{"n_layer": 12, "d_model": 128, "n_experts": 24, "experts_per_token": 1, "d_expert": 64, "d_shared_expert": 64, "activation": "swiglu", "moe_layers": [1, 2, 3, 4, 5, 6, 7, 8, 9, 10, 11], "router_score": "softmax", "normalize_top_k": false, "routed_scale": 4.9, "balance_loss": 0.00306, "balance_bias": false, "router_z_loss": 0.001, "init_std_router": 0.00931, "lr_router": 0.000974, "vocab_size": 1313, "norm": "layernorm", "norm_eps": 1e-06, "tie_embeddings": false, "optimizer": "adamw", "lr": 0.00251, "beta1": 0.9, "beta2": 0.95, "batch_tokens": [32768, 65536, 131072], "seq_len": 1024, "train_tokens": 401500000, "steps": 5227, "dataset": "wikipedia_en"}
Below are experts of layer 8 (counted from 0) of a mixture-of-experts language model. Rows are named router (the router's row for the expert), gate (a neuron's input weights, with its number), up (a neuron's input weights, with its number), down (a neuron's output weights, with its number) and show model dimensions 0-127. Each number is 500 + 50 x the weight over its row's rms, rounded and kept within 0 to 999. Numbers have three digits each.
Before each expert's rows: a language model's description of what the expert responds to; "comes before" lists some tokens at least twice as common just after its tokens as in all text. This comes from a sample of Wikipedia text that the model never trained on. Tokens count by the router's weight.

# expert 4
Consonant-heavy pieces inside foreign proper names, mostly Slavic and Eastern European, such as -k-, -v-, -im-, -j- in Tomczykowska, Likhovtseva, Gherasimov.
comes before: "a", "i", "an", "o", "ar", "ov"
router:524472576516463569446414456496453544454503420404478581525521447466570499498442426525579542533554548413493497521550481466455536562414428457452586488557431525411486452592580501455457583524484546566498431470416446571594505548534419552543510470539578438449489527529454467485453488523576478502422528457551573544433513510528531526448472510470492479497473563543528522456417529437458553565536
gate0:564436583464433514487384507502498471492502467440431558500501512537491517508499555520347482501498465498507526543518514549507505479491501485427674452442528550505526460479538494478478498463440407523449512573570542453537482557501484420612501583475578539476516489520498631448472434501497536514525493555455608466533464498473481446556405496501489493515513450517509678457524497521411437508501
up0:563504499466443500441486504499502527443499498555570591436498543484414501534433534552501515503494500425397539479459416487494497446389502443497512530373442453503434421564540500548536466525509494533456622583514446496499452437490585518565527407498516506692497562489437445510483447518512520513482485511497526417575412498488520517497464586509469498522436481433491572508500511536464536501376
down0:496528425500482510551591652508501504586474478497551519481489496536487379472499550501440454480508525591502473500404404501524432396472498518475496488512505459543511506502563560441484500579552497504517501545559438437447493555566499485505535453464481518490524485529616495492396470523497483374506555484512562412475457478493525419491514545506434539372651579499568531452530431500550469541511

# expert 6
Word-final suffixes ending in s, chiefly plural and verb endings like -s, -es, -ers, -ies, -ations, as in bytes, characters, applies.
comes before: " of", ",", " and", " in", ".", "ion"
router:594457545550495534479426480489468440459399447439489545522555509475556476490506485536593575452601581436542433546526525470427542538501480485501562449505465544420447466518489530481457495580436524464445488473429466563517504543576433564514575403560580479428420587527427466454461470474504451503421560435545508560478536575538562540489442534495454447488508517541586574405447518475496545527569
gate0:509515514552523543535479496507499497527507451478475503501483483508499512540451383488498465511542459451451464483556490579412512497496509482475514474500531539489501356472501509498506542496535502512497380504500477358503535597464430495417544504527472500567546511500425511365465555501507647508616488422663501428499467489502503542492505572505557463482493570470531525493488450511479564471319
up0:496511551519510516428420449457518493469468501538581522453500519476414504587571531490580669513515386519479511479498454521607565466508416505428460464500529500475466449523502457502483582499423521502539473452496533465456530496508511598407376455518452532566488517471485513416509521496493599594502531509466498498558498480513524533491410537532507529521466534465577496498479503520514563291510
down0:506565496593514580508511496572550435602495474551494436477499506411436444459466542570487575496521555515496424503506480541503499457566436594471474572506501545498572525463589487534497482550500435487499455510496512454507542515495568482473439526418455395476466484504419339516603486505488599585378505427479486555511598567524432466452527498481521497581506516496503479536556397483507517450434

# expert 16
Line-start dashes, pipes, colons and == heading markers in infobox lists, tables and section headings, such as - Starring, Family:, ===.
comes before: " ", " S", " B", " L", " D", " C"
router:521438617562441545421429400559444474472476404442467502563590458462528447463467421574552531473535505469510484536554575453458550491507462491462564453568464567496458440517538588495449598532493572546471419449466461518561440488518457590551533439564517477473496503512470490466453481562579417510474512491565517535433549574564550529443424501486441451442472523572524523452420536453530541548543
gate0:458498553506510472500500508560540474470422434422548506477569498495453501477482515491510501524503461499499543500575512619456479450493521553522541500559552506472511505484434483635645549458496500571465354330495528487554401345501589502496498435505465501481496502503466505553506428608520561444509501450483538500459497485505497513445511550497449505532493442598441513462498456500513543546384
up0:502466439522497487517577502485472513499499408549437452461351494545457465589522404511502511511502458501516500434388508492551578530503503498515504520494616491498487551528514571485453384505500524446438470577552431552507311495503445543537480497577494586510500475547564487480504466433627541486499426498557498563517545547387394536526498520489519490507424501542495537518524541433485462463486
down0:440553504537514557501483384498504561505489506501490409516497496501509558500445492440401515550504504434498492526521512462480505535523593479478548485596336482553463416514522421526545581494536519522505522538434511488486499489494531498472483560534385640506430469536471523461498468507515437511440443489532449577483452550425597504508605408478515499567640558465470496510458479518414535608471

# expert 14
Prepositions, mostly in, of, for, at, on, during, after verbs or nouns, such as located in, headquarters are in, plus con- prefixes.
comes before: " the", " ", " a", "form", "f", "ternational"
router:548449518494458589473482451550438439494408465431485606523535495438561473464426419545538572453564510490563486538556523469472511547495435478447566499553432578493444444558584573451440489567460539567409441433473495500537467569535436524550567447495510463472445542525432432432448430508536442547464550481545565556465576556561582537470507542454477430482453504547515564467453564427516534499556
gate0:502420501421486456503498509538492439486430488513504514434500458435495496538496471503555546610485487484502396392484478502451506549485486497506526503572511559503451505545505527476503476529518527483508510516616495439496495530583427538518514551440512446495483504511498518484434589413482374511503500566497496403492612492567385670559533514475499366511541498580543421525555514553510381440492
up0:519605500492490514458513502454527496474448508471491403501455470476458519562472494511504534539518500454522659482545400512533526482507548694576489505498501556502486516533515522533500491481543516506531414533506393496514504429445547529408462382493499461494481541548491500507460472500436517511500484523649495649517383564477477454449505502499504553500501481477362575583456498457498501498461
down0:583476573584602495447530495507467608574529560484538457493485528506502503500506506508541417480538468497453517512553450511515464408475549515347447375577481468442497512568459567469496439572502484428520503475523489533591501584540499413520458416444585544431509450492517597490449514523441486432440529455515468482505548606445474454446502500466516512515505560619503499496532581505517393507500

# expert 3
First digit of a number or a space before one, mostly in tables of percentages, votes, census figures and dates, like 26.5%.
comes before: "9", "0", "1", "8", "4", "3"
router:547435528510458561445476464522422488474408466459493527579527488495545457509502483580567576498550544467538484515554515461501564562428490411491532473525422523473452488545567584431446520580422568509476447477450436534614471516538451511505548465491571432439449533513415428443422456573542488549445527505511517563419536523521548511476446576428489413429457561540581564469509562405461505564544
gate0:460502518500444501474518512513585417520501502500489405469668534472565519492455529451497531568506524490500392426560662504510519498548487544501486514502459574507425495496527517472501499414689428500438483437447515498535494523573530486455475507531439494477629471499520551539426516568483449502514488535497503494496588492500462474484527473375496472398463497479455547504499490483370519471514
up0:492594432487507460401491511442503543450458500539477494509493523470488600533491484444577556479515471545453434495499499529489504501489498502518483557484505523508557402528463518340569482425446495473502465497397537555493421530480502566503397538551573512583543435510537473353484487534511497491498456499570470591641579518553491454486500489513509502417556567520374469501399548466468556487544
down0:501474494585542505532511507651504514458488423529549415531482402421448527576389476497485449505597500444507598461511505395498502438458459437525457549486505537495558398540598537501549487501480459523450529505602532553489468498487490467481507503430500500648496431484470537454492514478494530502514519408533593448435513534490528490560511472510475479538500517404562543496478500548494405560370

# expert 0
Final pieces of role and title nouns after a stem, such as -er, -or, -ember, -eneral in leader, professor, member, Vice-Chancellor.
comes before: " of", ",", " and", "\n", " in", " ("
router:532442630551437505466394460560467466453471426431540552482564499423556464497472487518536508476577536495541468570503561467384513499469459412505511479519424568486477505555539574453443529513471531533485420477426461532549457550589437525522549497537547492413480519512455479475476469520508477569416544464543566518435561569595547590502469565397428453478414571519538550486444573463485538510525
gate0:496499539370520486435426495534549481516531500440495566494568492451498394514481458454446538658462509467484487485543538468539503502496433505429480495520503526508534505399590511451502511580589485521487487478523697548477477464535465568442541450452473505353539502528507483506499585494593500470497615545495605477487500511412529528529374506466532497493527484485506496508550495520475500496430
up0:486412516575485479485449515516427503436508495461482484421502507492568467648489556509501477499506444513487552606456504489463486498528491401486434486501511406595499538502496478523511603526421533490534470477504452421503428456497505579482502657482523548491586541498486446498508441496418501545495502534580633501517427604441484522499455403450514483499481508579586511511540530460643533497508
down0:583492494409503531537498466501517536518479461507374499500460500554477385384546472529344609556500499450451444459495567524426524496527499528582609531569358500479566457496505478530517571608544479401555507463553554539457470562432497497472545501505506447505490438498499519424534522450440439465430439511504470483507558542499596507556526493517518466477526416513473501440540501444552480496533

# expert 12
Spaces, pipes, numbers, dashes and header words in wiki tables and score or results lists, such as Score, Total, Year, °C.
comes before: " |", ";", " |\n", "|", ":", "|---|---|---|---"
router:532482594510409541483414421530432504467474452452510569555581432494587439507513466535556517497534559410514463536551553440448542503419477447422490460508463512475441398512556564506480536556420515476405444452522479565560431523527474529525524428543580468447450536553444513443475492528522506588455555472573582505385524527519513590512469518455498461470495549561532574438487553422454577548512
gate0:496497503429536570528481531501429530459496451525480498512501475510535501515358500503505462429493466466519514423547462608680595503514512471482484497504404388537532407494504559545454402434449504470519483504524509474563473617490602457501586556540497508490507502519497477621479531498533541470543460478556471464490453491383519524534513508401504545493500514515482530430487567390515541587447
up0:566522485471472486491494437474533502468387488517556505486493510485515524501521495514501453616500530448538464505497380552540568521636609448437464605480394533508465456567430507522473457584519567413499471493496565538583503499421506477570512512554567543511469491573474399456476517576516485468401440586605410496505527415504504486509549485491511485443509504484497405538501542384489498540500
down0:497539487491512561480503629520500547511501620529469489619427488535556506566553474458647505510476511537552504502502504536537487479488495548430455484470471474492411462431476504486448456510401455584483463472546509474518541537600577548456468412460494450512486511426476481628583528519510450517525523515482494543500563514447512535503485499452521482436531537459481438341436384502499432588422

# expert 5
Digits after the first in a number, chiefly the end of years such as 1988, 1940, 2007, plus table figures.
comes before: " |", "0", "–", ",", "2", "1"
router:551438579494457599467420433531447477485423460419480586592500472448513443471468425579563517452565548435541484539552571459423557547441471466448527497530475601460432457557560582476457553513469519545501476456457456539586474542582432537554550467548562475442462573511465508456435444544512461541462535413568518573450552528529539525448450571452461471440451533530546511427496516458501541511540
gate0:566501540498526458446480491582423435488534519512431465560504497515494514412505541483469425511479542465435656573539509529499500508501528483470500516503496515452584523423493518484695525485532490615510502463501469399415516532570486549466503495498444400427474601406530475437393555518493474509503449483478528507503492503414512505500526507496525500444459489583540505471473486391408525561592
up0:547567432500548529488504562503489439509505433452529502518501509591499508510569518498474530392562545519544494549354498450398503375552517498435501486501509466495498424502504455538503471547497476499482526501638578482481388486527498581535404535479501545614517497508540491506542565529502477473498539496494504506495457491504588509585328529493533576439475472391411500493496498551479411439527
down0:494493502525455545527523525481570570499432582409469528501500453509497518517508517457469562516504437523568551498464538411437493461384487426504438459500519492498437524438592388578409497609479405499523551509628460492520491613545446521559495472485493491449491428418554515498549498478496543510432560486511500474481499581457422439561504513584590491444513528578388496406497546509500571483484

# expert 1
Short pieces inside words, especially i, qu, v, ic, id, as in anx-i-olytic, defic-i-encies, fre-qu-ently, ev-en.
comes before: "ent", "ence", "ation", "ed", "en", "ents"
router:585425591494454513487437495521466484486400452477525518556517460505555481439429511575554462487530547486576443518516507428429595519451481471435548421506460516417493448558540541478413526591412547578478488442476446507537486572549465562574489427540593476465485552492468437490481495522534499504424551456605534557463543533474539568436470545426437491462492491535556561404462541403521571545537
gate0:522528472453515494384555495501418538527501524517565451482514454490441525467501451570520446435543545498528525550510427373504361501546471500502609497503497433542512462448433499505504404506552551488498512466525498488486510457419480479510443389515560488412496620501459461499496501519484483484626490505647539521485497499526551548617527465532478503445598544511516546493422469435556618473513
up0:507528536499537581398475490506535474500487508502476511498493591503435466510499533483547508481428504404400549521477435453494499497527519538443524450554498558531495547500511515499494500488403524488516424515373477475546478563507644568489527538462496470499456600495610502496518475504311540532587465673512488463486471483382499509386503513513499424496489512497507481490496494406477492525428
down0:501584500484458478370501544529441451485492527499536537439490496497445528492504527496469565579555579504565516511555500684554497519365504507460500390507507540440498534449589544500480494500493415441557429469502474578500499613472414491524484510516497468496501498597482465494494485498476512491517422441503472548500476505484369490506538488439528499501505507640605430494501427501484380522480

# expert 23
Commas after names or clauses and the verbs was, is, were, became, been, as in Ritchie was born, New Richmond, Wisconsin.
comes before: " a", " the", " and", " which", " he", " an"
router:533416542513495538424415434520432462469463402420483552554538485458583408466465408504531546483535534440523449557578551504474561550465460450492549471545408508503483515559535570452450573515450571508424449460444494556505437556568435573552521480557550485432461565559419456473457450527535439542492536460547514539463556580554530559440505572481462489468458520576590528436436513453456515522558
gate0:597546616526500514481485418509560490490508480487454523474491441396453431490493442525501617568498481494513468481583507472432534497374496483522353615508503537443451476398562418529498470467503587470516395471516465607502535514579512496450475513508502432562505500465505500473497501507521501512501560506473500567501561502425534445617503423512373526506577490524500492446575436486516492520461
up0:473406465493477499535507611421517499500488517592488500522500576501502528516575571524502501469510523501464468455433502476464446496553539479463521500509523501507536505532500575520499504506506349555492559462418522439536491496410477521497645492493525574412495501519501539412429531499348503503499378500425499443492509545458513645559477607427509455524488550497517444586501513565552503413552
down0:549439440410498569482591498507473524540437453495534512524449590472497531419473410557415493620478515424526499505431539446470445546542528536492484502527498554462505487506500377530558480547529458538495613486535436481500426549491475538477506462657612480546457532516495511467538523482418527489475608509537440547594466507533499530486564419517431504540519460483441433499545452436495548432584